Experts of a small language model.
Experts: 20 experts in each of 12 layers, a shared expert of 448 neurons.
Training: a variant of SOAP for the experts, 442M tokens, 5898 steps.
Below are experts of layer 3 (counted from 0) of a mixture-of-experts language model. Rows are named gate (a neuron's input weights, with its number), up (a neuron's input weights, with its number) and show model dimensions 192-383. Each number is 50 + 10 x the weight over its row's rms, rounded and kept within 0 to 99.
Before each expert's rows: a language model's description of what the expert responds to. This comes from a sample of Wikipedia text that the model never trained on.

# expert 3
Description: Capitalised name fragments. Short capitalised or early pieces of proper names and place names, especially in tables and lists, such as Bur-at-to, Astor-ia, York.
gate1:56 60 47 58 62 48 63 46 61 61 56 52 44 81 51 40 59 46 64 32 55 73 47 41 69 62 51 42 54 45 38 45 49 59 40 67 47 44 57 31 57 48 50 48 53 59 47 57 66 26 44 58 46 47 43 26 53 64 59 50 71 60 71 46 47 48 54 53 48 61 43 70 53 59 46 50 40 48 53 58 50 35 49 59 53 47 32 42 36 41 51 64 54 49 53 56 43 46 58 61 40 51 46 43 58 59 58 43 38 49 32 63 47 46 43 57 39 31 48 48 44 70 45 50 36 58 54 50 49 67 53 42 64 46 53 66 44 46 64 48 57 46 44 60 34 50 70 49 55 30 28 68 53 73 52 47 64 56 53 53 51 54 47 37 40 37 47 56 60 61 46 46 52 55 48 63 50 47 22 44 51 54 55 54 53 26 46 52 62 72 57 45
up1:43 46 43 60 50 39 53 52 54 61 56 77 62 47 58 38 40 52 57 64 44 51 44 47 58 48 53 47 57 51 49 54 53 47 59 50 41 49 51 52 56 52 50 63 58 47 32 47 45 40 44 48 45 46 46 53 50 59 59 48 38 44 60 45 52 65 56 54 71 36 49 63 51 55 39 68 66 50 42 48 38 52 43 61 47 50 58 67 62 53 55 36 45 32 46 58 63 36 54 74 58 32 51 47 41 54 63 45 59 41 57 54 46 54 49 47 42 62 41 50 59 44 49 61 61 55 48 54 56 43 56 50 49 61 47 52 54 59 45 62 66 65 43 44 32 40 50 62 48 58 45 50 55 50 39 55 65 53 51 43 37 36 41 48 52 61 88 57 43 39 26 69 55 58 50 51 41 46 50 47 47 47 48 62 29 45 63 64 51 47 61 45
gate2:48 60 41 57 71 47 52 47 58 45 44 49 49 66 49 53 65 35 60 43 56 44 37 50 48 54 56 41 37 48 65 40 53 50 35 42 52 34 54 43 40 32 43 50 47 75 55 60 65 32 48 36 38 43 47 46 35 54 65 49 33 63 60 52 51 47 41 47 46 60 49 60 49 41 58 34 57 51 60 71 60 46 41 53 39 51 52 34 43 55 73 57 67 62 44 45 58 36 62 44 55 43 51 57 43 67 55 46 55 48 41 67 63 38 52 37 42 46 43 51 47 64 35 58 66 60 58 43 61 58 50 53 68 68 66 46 48 47 47 54 58 52 56 51 43 60 56 53 46 58 48 68 30 53 63 46 43 78 64 47 67 47 42 47 37 45 44 40 54 46 47 48 48 61 56 66 31 35 49 45 61 46 58 15 39 42 53 50 49 33 56 47
up2:62 38 39 45 68 52 54 70 34 64 59 42 38 56 50 40 58 40 53 56 45 56 52 45 47 43 68 62 39 53 49 45 52 45 32 54 55 54 50 37 65 46 40 44 60 48 48 60 46 44 42 55 48 61 57 49 41 76 61 40 34 41 56 43 61 47 35 60 47 62 41 64 35 47 40 39 60 32 51 43 62 54 58 59 59 46 32 51 36 52 46 50 45 61 38 38 35 40 56 51 32 54 56 53 59 41 44 65 54 65 48 67 48 62 40 67 39 52 47 68 46 67 48 54 45 50 42 53 51 44 62 42 52 54 54 47 52 42 61 54 41 63 45 46 44 41 55 49 61 64 48 68 53 52 49 40 47 74 42 62 34 56 42 37 53 53 43 55 63 58 49 63 59 42 36 56 44 58 53 54 72 29 40 38 63 52 33 42 63 42 50 28
gate3:50 50 40 55 41 34 71 45 56 51 39 33 56 60 55 31 57 50 47 43 48 57 47 46 47 47 55 31 43 51 45 47 57 61 45 58 34 52 72 66 40 64 47 73 63 45 63 57 51 45 44 51 32 55 38 36 54 60 50 42 38 54 64 53 38 52 60 51 73 60 41 45 51 65 52 44 56 43 45 62 57 45 58 59 50 50 45 57 55 55 56 44 57 57 44 49 45 38 67 56 51 44 55 35 47 48 56 58 45 47 52 53 54 59 43 57 45 72 44 54 35 49 50 46 58 47 64 54 63 60 35 61 56 50 51 65 43 40 54 54 50 46 54 60 32 36 53 78 53 47 27 62 59 64 51 47 63 44 46 37 46 56 57 30 56 32 32 50 41 37 27 45 48 46 60 47 44 41 46 47 53 35 42 54 40 42 51 47 41 65 41 48
up3:57 39 47 48 66 65 70 71 46 62 52 34 51 54 60 69 58 61 53 47 57 67 57 47 67 37 49 61 46 45 43 46 52 77 53 53 53 46 54 45 43 48 45 68 60 45 42 47 59 55 35 58 39 53 56 48 52 60 31 55 48 52 50 45 50 51 49 55 59 60 52 56 48 49 55 49 57 50 41 49 56 37 54 57 61 53 43 44 57 53 59 48 68 41 38 37 60 38 66 50 50 31 41 53 59 47 45 54 46 68 69 60 54 55 41 56 48 56 43 56 47 53 66 54 57 47 50 52 55 60 35 55 48 53 48 48 55 59 51 46 50 51 39 49 28 43 59 78 66 41 61 70 59 50 55 31 58 47 39 65 40 36 47 38 61 51 62 68 44 37 56 53 66 42 50 58 74 44 55 52 49 49 46 57 57 55 36 52 66 54 43 51
gate4:48 56 49 53 50 43 40 40 48 51 63 65 41 59 38 60 46 73 53 58 52 56 37 64 36 54 29 71 49 61 46 43 56 33 35 46 53 48 42 65 62 44 41 39 67 49 38 56 54 52 52 61 46 62 54 58 47 56 46 57 50 55 29 62 45 49 37 48 52 52 49 58 60 23 66 48 53 64 35 41 34 66 45 34 49 44 44 50 50 36 32 33 44 47 46 55 47 67 46 55 42 55 31 52 55 52 42 31 48 43 51 56 52 41 64 45 42 45 59 49 51 64 63 32 51 68 56 59 48 52 46 52 51 54 65 49 43 64 40 28 61 68 58 51 56 65 47 42 49 55 50 47 32 40 47 63 34 43 49 55 46 70 37 49 36 42 67 45 67 46 46 59 52 59 55 58 62 46 43 43 52 66 39 24 34 52 49 56 44 43 57 74
up4:58 43 38 59 55 42 28 39 50 43 64 70 31 59 56 38 42 62 33 65 65 24 50 47 57 45 38 58 69 52 46 51 57 53 42 70 55 53 58 48 64 48 47 37 48 41 35 62 52 33 39 44 59 76 55 47 63 44 52 59 58 59 41 58 42 45 43 54 36 70 73 59 51 48 58 54 59 62 50 47 43 55 66 59 58 46 60 33 75 51 35 39 53 54 32 36 40 57 45 32 32 53 51 46 55 55 42 48 37 52 48 33 43 23 62 51 45 60 64 58 59 46 45 33 46 46 36 40 44 55 51 48 42 60 63 38 48 55 55 51 49 52 46 40 70 61 48 48 64 57 56 65 44 46 53 57 51 41 71 61 56 62 40 46 40 51 66 50 40 65 55 50 54 40 45 51 41 46 58 51 52 42 27 36 39 55 52 40 60 55 45 59
gate5:65 54 50 30 50 46 42 49 52 50 62 61 47 67 66 59 43 42 53 49 65 60 41 50 52 42 37 49 53 52 63 46 50 56 45 31 56 53 68 42 59 38 44 28 41 67 63 75 66 46 55 24 54 36 51 45 66 61 47 55 62 59 50 58 37 55 56 42 51 54 33 60 67 52 61 35 58 60 44 57 52 38 44 48 43 56 62 35 45 74 39 52 51 46 36 52 49 51 66 53 51 44 58 51 59 61 49 45 72 52 48 37 46 51 45 42 46 53 42 64 39 61 69 51 53 53 44 41 58 45 39 59 56 56 37 49 42 35 40 63 59 43 43 63 45 51 40 72 47 56 53 48 35 63 45 46 39 58 29 37 50 31 49 65 36 41 57 39 47 54 58 55 40 57 47 54 58 42 34 35 57 74 59 70 54 51 54 54 48 40 54 49
up5:63 47 58 40 46 58 46 59 49 49 37 44 58 79 59 56 43 55 38 56 62 53 50 52 56 50 49 63 45 42 52 49 50 51 50 39 60 53 47 34 50 52 51 47 59 50 41 66 41 46 43 52 58 49 66 65 41 65 43 45 23 48 37 33 59 48 22 50 43 53 41 50 29 48 50 47 68 29 56 44 55 57 50 57 59 44 42 45 41 47 58 56 54 59 50 44 26 46 38 47 43 45 51 65 66 39 50 54 61 43 26 47 46 62 40 50 57 53 50 68 69 58 43 44 51 42 42 68 53 40 48 59 50 60 43 38 67 22 47 61 46 63 51 53 61 56 43 70 59 55 38 52 64 66 54 56 45 52 35 54 46 43 57 40 58 55 43 49 59 56 51 60 62 51 43 62 57 45 48 70 68 43 57 54 63 44 47 39 61 41 52 35
gate6:45 41 53 70 57 41 50 44 59 38 50 46 64 55 51 53 76 30 55 52 45 51 40 44 41 59 41 46 40 48 60 40 55 70 52 60 48 42 56 42 59 56 55 71 32 40 52 55 72 39 43 37 51 39 50 52 48 44 33 40 39 49 47 57 52 56 53 52 46 45 42 73 54 59 54 51 55 48 54 32 57 51 45 52 46 59 74 26 58 51 52 70 37 57 58 46 42 65 66 51 48 44 37 32 68 64 67 55 62 35 70 56 61 42 48 65 47 55 31 51 46 43 43 61 53 48 36 38 65 55 40 54 67 44 57 62 55 43 49 50 56 29 61 55 36 49 58 60 27 43 47 61 39 55 60 50 58 46 47 46 43 45 71 47 38 27 61 46 66 46 62 43 50 51 61 58 67 42 57 40 39 37 35 55 52 48 74 49 59 67 55 36
up6:41 52 54 59 49 39 40 50 56 56 56 29 51 53 53 62 40 58 59 59 38 39 63 46 60 55 47 53 39 40 49 49 54 45 42 46 23 36 56 49 23 48 48 40 57 46 49 47 52 33 54 36 62 51 41 33 41 55 53 56 42 26 46 49 74 53 34 46 51 50 57 54 50 51 60 55 39 64 52 56 40 64 45 57 40 34 47 48 42 56 51 29 44 51 54 64 51 50 60 40 36 51 76 41 57 39 64 55 36 38 46 70 30 35 63 60 65 48 55 57 51 45 61 52 49 51 51 50 48 44 46 56 59 65 48 60 53 61 69 36 59 41 57 60 53 25 48 40 51 50 64 56 47 50 60 49 52 38 57 11 44 77 56 43 67 55 48 60 54 61 64 49 41 46 39 43 47 57 56 49 63 74 45 52 54 45 40 51 55 52 58 54
gate7:49 63 60 41 56 50 77 58 47 55 57 42 53 55 55 56 54 18 51 55 66 55 34 54 61 50 52 62 50 52 43 49 53 50 36 56 38 44 51 39 34 55 66 42 53 38 50 59 51 30 51 72 45 48 59 39 52 51 46 55 60 48 58 41 53 48 48 50 50 62 40 74 38 48 44 59 66 40 59 36 42 43 50 68 56 49 45 38 48 69 45 67 72 40 52 37 48 43 48 58 67 26 37 57 58 42 57 32 59 51 54 38 57 26 58 50 58 41 48 47 39 59 60 43 50 52 42 62 43 57 49 46 44 63 49 59 53 60 48 39 56 32 52 55 54 55 36 67 39 37 50 49 38 44 62 27 53 59 64 62 58 40 34 43 37 52 59 47 58 48 36 53 59 45 44 54 41 54 34 41 64 45 56 38 53 45 59 47 49 39 59 42
up7:59 37 55 42 45 49 53 41 49 53 42 51 39 59 49 64 54 71 63 42 56 56 54 47 50 56 55 31 49 23 49 47 56 51 64 35 46 44 65 23 42 63 55 67 50 46 45 54 66 43 39 54 53 45 55 72 59 31 54 44 44 48 50 49 42 43 49 44 48 56 49 59 50 40 61 29 54 50 60 61 52 59 53 46 47 53 28 33 36 54 30 70 36 70 64 46 62 48 54 38 39 42 44 44 31 36 38 47 57 48 33 63 62 60 41 56 49 41 41 46 48 46 49 60 56 55 41 32 55 49 34 49 54 27 63 48 52 24 34 53 45 53 47 54 35 51 39 39 58 69 55 59 67 59 47 46 77 41 43 39 63 55 47 59 56 51 46 48 53 58 69 72 40 62 52 62 51 44 54 72 51 51 39 71 52 29 47 44 45 52 56 39
gate8:37 50 38 47 46 49 51 47 50 60 46 47 53 65 58 53 53 40 53 46 67 67 51 49 62 54 32 43 50 49 52 39 68 51 54 69 54 44 70 52 34 41 59 43 33 48 45 63 60 29 56 38 49 45 45 38 42 39 46 56 49 62 48 59 35 58 55 52 68 48 35 65 55 45 58 45 51 58 55 40 37 39 37 47 52 61 68 45 59 57 47 42 61 50 47 44 47 41 45 60 39 12 24 59 76 59 55 46 43 46 51 46 56 42 64 27 56 26 26 52 64 57 60 44 66 51 53 45 44 69 42 63 63 40 57 54 56 38 56 38 64 41 43 49 42 54 50 51 43 35 33 60 44 50 53 50 56 47 57 61 50 48 29 41 57 30 43 41 58 47 45 41 54 50 59 51 57 32 38 47 48 36 62 63 61 40 68 59 40 57 52 47
up8:71 40 38 57 51 61 57 58 43 51 62 36 37 40 60 50 30 53 44 62 63 55 47 30 62 36 45 60 68 45 47 51 57 67 46 66 54 60 51 51 47 51 46 62 57 53 45 55 41 55 48 61 40 56 65 51 56 69 52 49 49 46 45 38 52 47 44 63 62 65 60 41 50 57 45 46 62 44 46 53 42 64 45 54 56 49 48 46 42 48 52 51 38 57 36 41 37 50 44 50 46 41 43 47 68 38 45 53 42 56 46 45 59 57 56 48 36 49 54 67 60 50 47 36 37 31 41 48 37 55 62 42 49 35 48 41 65 31 72 55 48 53 35 40 54 41 48 63 55 57 29 59 55 39 45 56 57 64 40 63 45 39 43 44 61 64 53 58 41 44 39 61 59 48 34 42 58 52 50 53 65 29 50 60 65 50 55 36 69 48 38 35